Experts of a small language model: 160 tanh GELU neurons an expert, 243M tokens.
Below are experts of layer 5 (counted from 0) of a mixture-of-experts language model. Rows are named router (the router's row for the expert), down (a neuron's output weights, with its number) and show model dimensions 0-255. Each number is 128 + 32 x the weight over its row's rms, rounded and kept within 0 to 255. Numbers have three digits each.
Before each expert's rows: "comes before" lists some tokens at least twice as common just after its tokens as in all text. This comes from a sample of Wikipedia text that the model never trained on. Tokens count by the router's weight.

# expert 6
comes before: " the", " a", " his", " March", " April", " June"
router:171172112116131139177124084104178123137125075109132084127111134082125082156101176116165118122094166080161136169138174110078084083148113174111168129170088086093132094173167132141140080121176091102166131099081170090168131118083116136112169116088176142107088177092079122083088179130079082139131104086115109080128092101097114079176127180165108173125175138137129171166167087121084100123116103083118126121131107165174116079167156084091176111125169124175122143162152179114086167136094167121124076112096163083080172124101174116169175156176152140160172142127124123172173104096134092129083139129147135122081079105151099170157088128106123129114102130091079079141168167094138078081158106129101121132172142077110099084145171087077123132166081130117176127123079082131080132170167130
down2:119112124070186100186109120082123111129150153161099108155121131067110161119088110113164163180121116138117135083112118108118092154126100155094125163117172112122086126144130125125113162154149153167142183147127130195130101101117158166170107147100116168116107146167186104122119126138144171167111129108059081091137112191162112103090083144094146126103099115103070109131120133092204154119139060104118052188182196108183181142179103112140141120130128128120161139139122128114125125067111116067166095108121139084162105139109172094093135102110151087127159137126168169147121088092171030165164094084110064100085144139131132157105243169103125096097129143086144149068185116117139131145093100158139155089100171170120143068119168106138112185102081126116104113098128096198129137136168091
down3:138110088100141124121108158112166083103141136114083146133157188193178173103131149122072119067129095136132137196116187109107197139116115131128143099103135085093161189112145051078148127154071129111106138091160116151119149071158117150109148146158154102136140103149191067102132113108117137141039155181149157108125120120142146174101160128157113156149134094111123159115160130166128141113112098144134197121212150095066120133207070184164114135094155128111158083149150142146091146159157089130056111082173149121131146088084176178124098162092080104098091098137133171124129137126138097134102131098175153179080103129122103142201146123111162088141177154080100108156157229143092146157134153095172123150172141158096098118144137095146128146151122141092063158146124186098129099099102135
down4:128168103126144123147202166094077184128185178138115114138094053159132119170164155126141109149190111116176100197140174117150135073173141097067126165109157132126154112162087169151157110153066136113157078122160146150200142092122176106145117159139150122150082162087102122151104107074085160158145100138132165174129140129196068137094131133139136103157055091141138142144181125121166111117083101126135096169097157090147114149136102138084158104113107152192089141084093051105140163051125166172132166158142144136191111120167148140122109147071107100112126203095158077187177121082089145137148095123133096167134150120085165145123106126095089172144123147115115170127140057123099122106148098117095104160121114053124106137126114118096152168119155169104108063106075139098149118154161109
down5:070158157143137121161108145165141159159101147098178123052106164124039114103126114135117117113103139133086201092136097149199126057126172140168157103079122120135115141116203163094100193086114108104093093122125141082161128107117136128177163150124083139160173151145105078129108143126140112120072104155103088144118240116171157100128144179097072089074071137084127108178149150169117123078073096131165171146077153131107089130121125091135083116141117159119121106134128114099144089129139132137204119149101139054142088151111116134124154078115157200093104125158120109142155133120114122112066112124129154120146196100126154192094141108064109108137133162086080090117132157122154122155117161133123130085130154102089163124136118097151210161078099139113116143188111109180060098114145105
down6:149163128137116098099155080188152075125148095090128142172162150136121055135119161151175165198121138108098089085206113165081132148108131121149066189145141107157094096093112139112091140110147156114147087128105132130184156103105064107105105178085082094133123179113151099136116114139109154099077212124116157072122182185132164058100137148134174115163093131065113115090104145152094101142152116062157126114107124074124147186147111118152135109149088116129088125144114131131091214092121136156186063142119151174142116157139056167105158117152117071168130138182103132070145135081102145099113106162103147101128163121142104097171109130147121064146149130112103092150148101175157126142152134132115115098172138161155117188138160136166110142144128160189155146119187078068082107137175183
down7:106122086155096161119132159096101140159125136126077139118149138123146107122141178140138097141052176100146153216113126135101146110117048148161091119041117172103111183097124135189140084091084152106127132119137150134154169153137170159077133127087176190130150082148097110097132153141055090167134070163081126089135148132107093081127149159128218116173136117155108098118133096149106190095148170156066157097150155119156157131134063105098107112175139106114183129153096154128165139179130136168090139114135190142152103112090117160109066071173131199079158162126137110119139120107179137168126120112145202155057105125168150192136127152129120055121125101143082094140146189136085118095123110137136127134114123146178095122146085106158100183094187115117118173148138100159114116102137091
down8:215132179110110129120179092149096102180110149103077152062084158110159091107139121140167112181118131116102170159157109117164059115139177142124130134082126064190060178149125103128149087142160132151113168139143113129166148156160070124107088153140104054149130163128142110139134184100099159142164163123147090124129053097144098091169105174168109126135074042117174131144164131088122129028103081194115156093140121062138130133172129151125120139119125131110175117154104126138088097106135122073141147103118069133095115188117126087127098086168170191114089116103115151179091139166138135160121120213125174157136153159173109146104106150114196101126103155116111126154122118117101183160161136089129080159098159136125126057140146110118149122086148091112161121104108079100126149123078146
down9:117100107116148103159167165130170133190081087185077109123106110066107141140110115158141122126085185147163076163106145124122096141127169158199141171123065154172129147065127076117086078068166129148063117067119086083123118106167165101160143096105101114158105086060121168174121191156109180105105111150055147133118124119151201087134115108097148165151134132133137106127160092115135117132135120126107073106129122132099112099148174128123091128153119182036190146121154217129123141092129153137107096122165168178105106061137122134084143160213137138142122128095168124136156155095103181149154151162110171105155095152120085120137127094117142133089136171164194132137061115138124175112145143147109070159123141130100134145154098119125161116047134103108132104134108098137051142118078133
down10:146079146124159135183064085099165148105150115166152123129120193098099120146118086143185117128155126129073160148162121138207173132102138113133106103075169144095130087085131104151110127170213152073112095120169176158079119086115120137133098160148182094176168123212125106228113103148166140126108146144145108163167102096146116214107159147123057059123121081089146140159104158122100147142121131173092127125131129141125135119118160148100139063160088150167121079136125151136123144191082142082065100099107094116113047148128162117128047138137181143169107123156152121133132094127158133138137175134157134111103171118140093110116099044150138132153083123169130091126109119134118136086144081130157132183154135138133142087177168107108125118081140115138112133128187154087186169075167157
down11:097064116102169178145162164203177140089159143088095119069155110102128134096130094119133071135119117101176131069105107175177121098155142109100111141134139097153172142115123149152154063106143090125154085143144149107088167098129129120094135054072127082089069108129119112170139181099108141131104071162145108106120133076160087095090141099135080133113141077156119108129177128082086114170161163098105091150153187182125130117132153146133111159145121138136121129090071157127130109143099121094148100125095109155119136158106156070135109136112121144135103124194050079018117164120098102113142167107082130144193132100116193176131126189116151182099126066182129122176115122088169150170171115114160147195122099139085153152150132103136164059171149121129196121092161159117123145100080120
down12:098084103120111154108144094133149108137184130101155055182140108125149137119096114111151142138136119038103148120171119093162161095125139156103185153159133166079117113116118123148159132172115113109148107147161135128144099107143095125133161197118095171189142118119138115096075139157157114172145141097113137151096159144089126139148166090107100158096109090189102125163117066072088135204137138125210153115077113174137120109130184093137070141136144096059156156155147139182188093100121097116165162105100099081081084117159092126128164128220092082080073146041134142174163171107125142091081134078154170109130147139157090150126162196113119148167173137160098103125163139070101179105143120118103148228134154127141143098090124167145123134148110114159079113097162123092132082112165113
down13:125158155164189164184171099129148133099068107131094104168128133179131172062107099072094128126101095095141151139138155122103090091128130171148063057127155119135140106094104145168132154085156110090151146116157108096143138134203148140091144150148090188132149079223130114201099095076145168081132105102157109157078084145162077148083122162164129132084111150139129110221155110109117114104081094076123129139191112100116149128084133114109090076162113127041113085190116149125113113156169062136110110140129119093131135163096086139095128114044169143205131128124106164110137116131106126133137099137152101136055122100116178088145107122161132089123096131204119183104155086127098140110107147122137137161142095119140162089142161125117122171121177145134168134089139053158131142147100106
down14:219149114121123115129164122105136165111118188160095128141168175171133102101132129153070141131148138133151139134115106155191139121136131164168093135139152154172104103096109129096132147098154038145172155147148142101095186124155148099132144070160063097144108146131128092126181128082114122140100132074169094103144103168170121121114155166090102118129107143088193146113129143134153198125110164131138173155205114121063131111120137098120056110111207117143151097146153127162135123106107169197110127121139152221142131162135154132117119164185114078087082172074118093163202167107142134144146098147190193102143171163148092112105116149133172112109151132146117166126093064108128126153121041103148135131162090064123114127116156180160101158163156146134144180069098146193122125167177103
down15:103164095112126136160166143151115152114097155092093176061087119121080131154110132134115154140152178122145144125148126099120128071146156143150096128155122084112132132108083131100142190128060150139126129128150102133141117207114127121052153077125157141115149120122087126145084098105184091172127186099102112136106115098161149150158094178111102120162134129085161159131126180114139118150087085078171134100094122188133149160094143136135102149093146197204132071121181136144146205067094191153174117141156101112142142156143141181156189137169106143130121111107083155136111054130080158146094125086107126131093117055092149113153076143113099116156062150074120116096109125068164162080208094118119120147165185192148115156188124134142155044135146138102171099098130065123147101121158089
down16:132162154169151193073163125096117192068133092159145092129127144116158098170145128047113119137081141135156124128117148108103129090077096092096115139121150142194093180104164114083137144167161134103110126180075066154123174167127110127080136076102128103087136140100144122110175147116129143156122147156117155096115110163094126073101116143039102158180155134216137092135146127063154107135144134108155087178077180121131131121165127105068115123112158145154135131164172113215097143209162141127081135135195126131088155126126133173123129121166144111114136115113099180160170074108212120184135082128095170136135117119089098133075112100122147103072157111123090091122169192091116137113116173167136125140120154183084162085114113104138122160187120102105089069103122117156187154146145127
down17:087188095134086133068182122201128145164092156133089161089099183116142160102033138120096124148129149105095102099145127097115129106156126118116151127061114105139147105114075136129146123094116123092121175118111120108113101118172169160139191160122086109131125102127137097151101118113140161168148189154166122138173127094051170138067141167142124141114096122136132137160104062053172132122175142149114068121164165181166142158135164113123135108106150117140121066082143065146084124157133135164140131131206136201093128103172111149175066082142129109148167127129168131153072086092138160177132117140114159110145089118173154163134075200079158129196161097150143093058175134118093148069134129113113086122066125120113089123175134134152135062130205118156114135161119179143116138126128112
down18:083151145107101119133086110125128134102182156174101139119130114192146137209103091156145124144110117165107155043197151136101126102139111116104097064117155160205168164181102162099124137088140190194138111104067121115106085172099211119123171108159155120105106200135120144152219156136104126124163099153133091143093149184082147170171158169100129178130127148136107149174148148135122138133089180095165091124175082092115129145151107133089073100132087131140178184102135161117168095142161126138159144133120134161171176120079134093070119159140138060157136101121124119133141091086173137151139170150106127069143116129082084104141113100092090179155036093104081093137134120107135123121137130117102140124140179092153121098108154100146129139156128082129135126187141157144088119134185199
down19:142123103161188114101064182128148121106166097134172187120190157138126068166186128092181167132153116106123131124111079120166133084140146165125140112157114113212086081135113118104095124195132117114155116166102128155164067112129064188127179077160076160206103163117097118106086112086144153093122093163084082174136038073060077136143097143116197094099199110110104169110130107160125125152162126189125135129105110163140175182149083130101144152099140136097150175091143118181143107109145150133068131180134101183125126164137087062121117104144126118147173152139123216170105161149141129178167124154137128132151121121165105134096107101139178121168142104103100188103096138126160118093122155118095172090149134124126099070142123158136138134115166112081141149113111149130156089121126143
down20:065179101121119114131117150131153094100149158139125153131161122158079157126153063134152168130162129136123070129124042169100117141123140135086139072143109144099124134155122074118154106080098136070047118129130105112112194179111126108103127088138069118137082082145096155134095106175149121169143107135110109143121130126110086115189079090097128134120111111119087120166207083119114066101100179101166162110114113097125121160137178170161132127097130052186054193067064138134144172087173115118080178108177038146155122143195119132151115098107142107119107100148110149108133131170115120109160171156146125109095091066172063166130131138186125109155134135148185129121214128115118148099061072122128124095138136162129120114145125106164095090165157145140139081148088131138158122154127078
down21:139028170136120210107116153136141171118147107144134147162170094132129155113161141130094099074116100155097154101086127093139130170109061168089120101086154169152093132179148074164115104122164155162108118128125114118140109095104141071144117066118107088129173117109137064134144143142085103121143175113145156146182097142081097097122176076125152111177118160147138100104091131100119105123172125146168065098157094109171129073167118129173109144103145112165160136170115146130065163182152150112126123172142084156067142107212108160147103104122132132122087079147123141119097100136075101198153152119100111154109073103130119111181185154118165150176128149206118131133033098180114104131173147140102194151145075072076139074132085180143128125130132173121084118125120107102136176139093163
down22:156122066078157125119094172164073094084140172089184115068078113100125130087133118171145134120122080109082117137069119096171095048139158102154190133142133104137172113113110156196139162096106089094144117138165117132145104105134094198103094153108164103159135091144136096129090112103149143150149138109163130133128133164128144146117131100148098197136117097081115110104138135114112135113147106142156107123139168143154104165080113102141044139135095088134168134135118057114123131106124093143137063102107149099124138136148125116082101114065146136115162113145098170155107097143078157143162143188124215131123127143172111126098127160137092132122062141137082103147115093199103123162190093141187093030128095087061167109120188221157093160106138137126130089147110166104193187160159117
down23:084163149169095071144170092167113110086168153134085097155176056187144101194137115187137039149144105120161183143117136117133076133126062138085138129156095057166133114138098142132148103129087173103059137204167133153124144129113177125153120111166129084107153123107100075090136121144131110191175135171161082155115115118137118138184144077148121133163072187119116099172136131142156182149107121108064148159123113095096148148099172135171170179112173128109145150162143136169141146128129104168192114127134198095130179124089142145135145114104136123171150072110121120092141089122122177138111091053092140159139148164163143138157081129169102054120150171108118151138095094126077127116138161134150122171132109057118167087132122117103127074090161189142145169117191139148158157099126106
down24:164084124136163137109130141104141128146115136102073150139095197147188123157082150156145103107130192149088111145150138180120175180134135143084142125150084107120137173115088122155142077149133118135117161085143137086103147094170097092142193114088153096115165103074144096147128125215134127097169102074143192133079118122145200139160132124108120166192156131151068132114075148145145134100172080086178101144184108114137144082137103120121103172077118148093102168042076109102133088123068168124052141077096096119133058181137150120117134124141100143127147168115141073110129061097179096125167142149146136106119161114151129078103109050129135164127100168070079100165129145095094118090107098109102128150091156169118089140120119097158153138140120124072109090179159125185122182156118078
down25:141139123075127101150111108122083126136091128162155160074115130099175148128120129117111103168096139124088153137091129094106145121129136066115145128088152080114139141123161190140119098106089119115089170126149146184169169220116165079078150134171103158092091153083135089079078080100138133065144155149137116148149164090112124172171109162112131135190142127153130128139079140129153152117066136136058143166116158148169133103136121107113056138114152142135117160113117094180082151173079141126133056090065053110133085171122139165142110168116069164102202112123180138083113135080197143085135142140135158133154173129098104116160146094072125131178076114153082176097131110114120105136098109093171157115168127173202120136138063084109057104083153130097184108146178160141101113127078124
down26:130108196173157087100177140140093105123091177139146116085114113188171100124161113141118134090141133082165148168114140102124103157126117023125176130100192205128148067139113166061152138163169096063105116081105135160114112154132109144165084156133157117096114139156198111123158133126161150112140129161150134148123183142164099122173116106124095172084121141173140135111104173151112106115141183168155115077138105117104106220070163168124093142128138112073087090081139123089057133110114063088169126143139148123092166192184096111152155115130120129117145130164143126185161178103143109103136162145122123164157149154121147155185120156176206124096093073096099148139096108088149114139181126152121076098109140056162117134152178124116086058090092149134144132133108102122150123172166128
down27:144144114113163125124148074127159080081095156120162091148094090130115099179129170108103131135182115156166157140136123189140118097151146114150116112152164152142154137141129116123077155190105178087121114186135144153119112136153161143070116176095093150075074174041024108061077108166120196101091087103147153144137122075108173113091112099170148168093078083148150141161094162085118096098146137116103143082146149123122148165147155131156081157085110136161076192127115150166068150163124114172132110110138119146137104123087140097114113116145177097067113176115142221136173121140092112090128129156087116141120147174136106146120145108162151124113124098127128128114105165135115101073062113111153043130118170172105057094188078116151132149177108135164093175170116113123075109129092133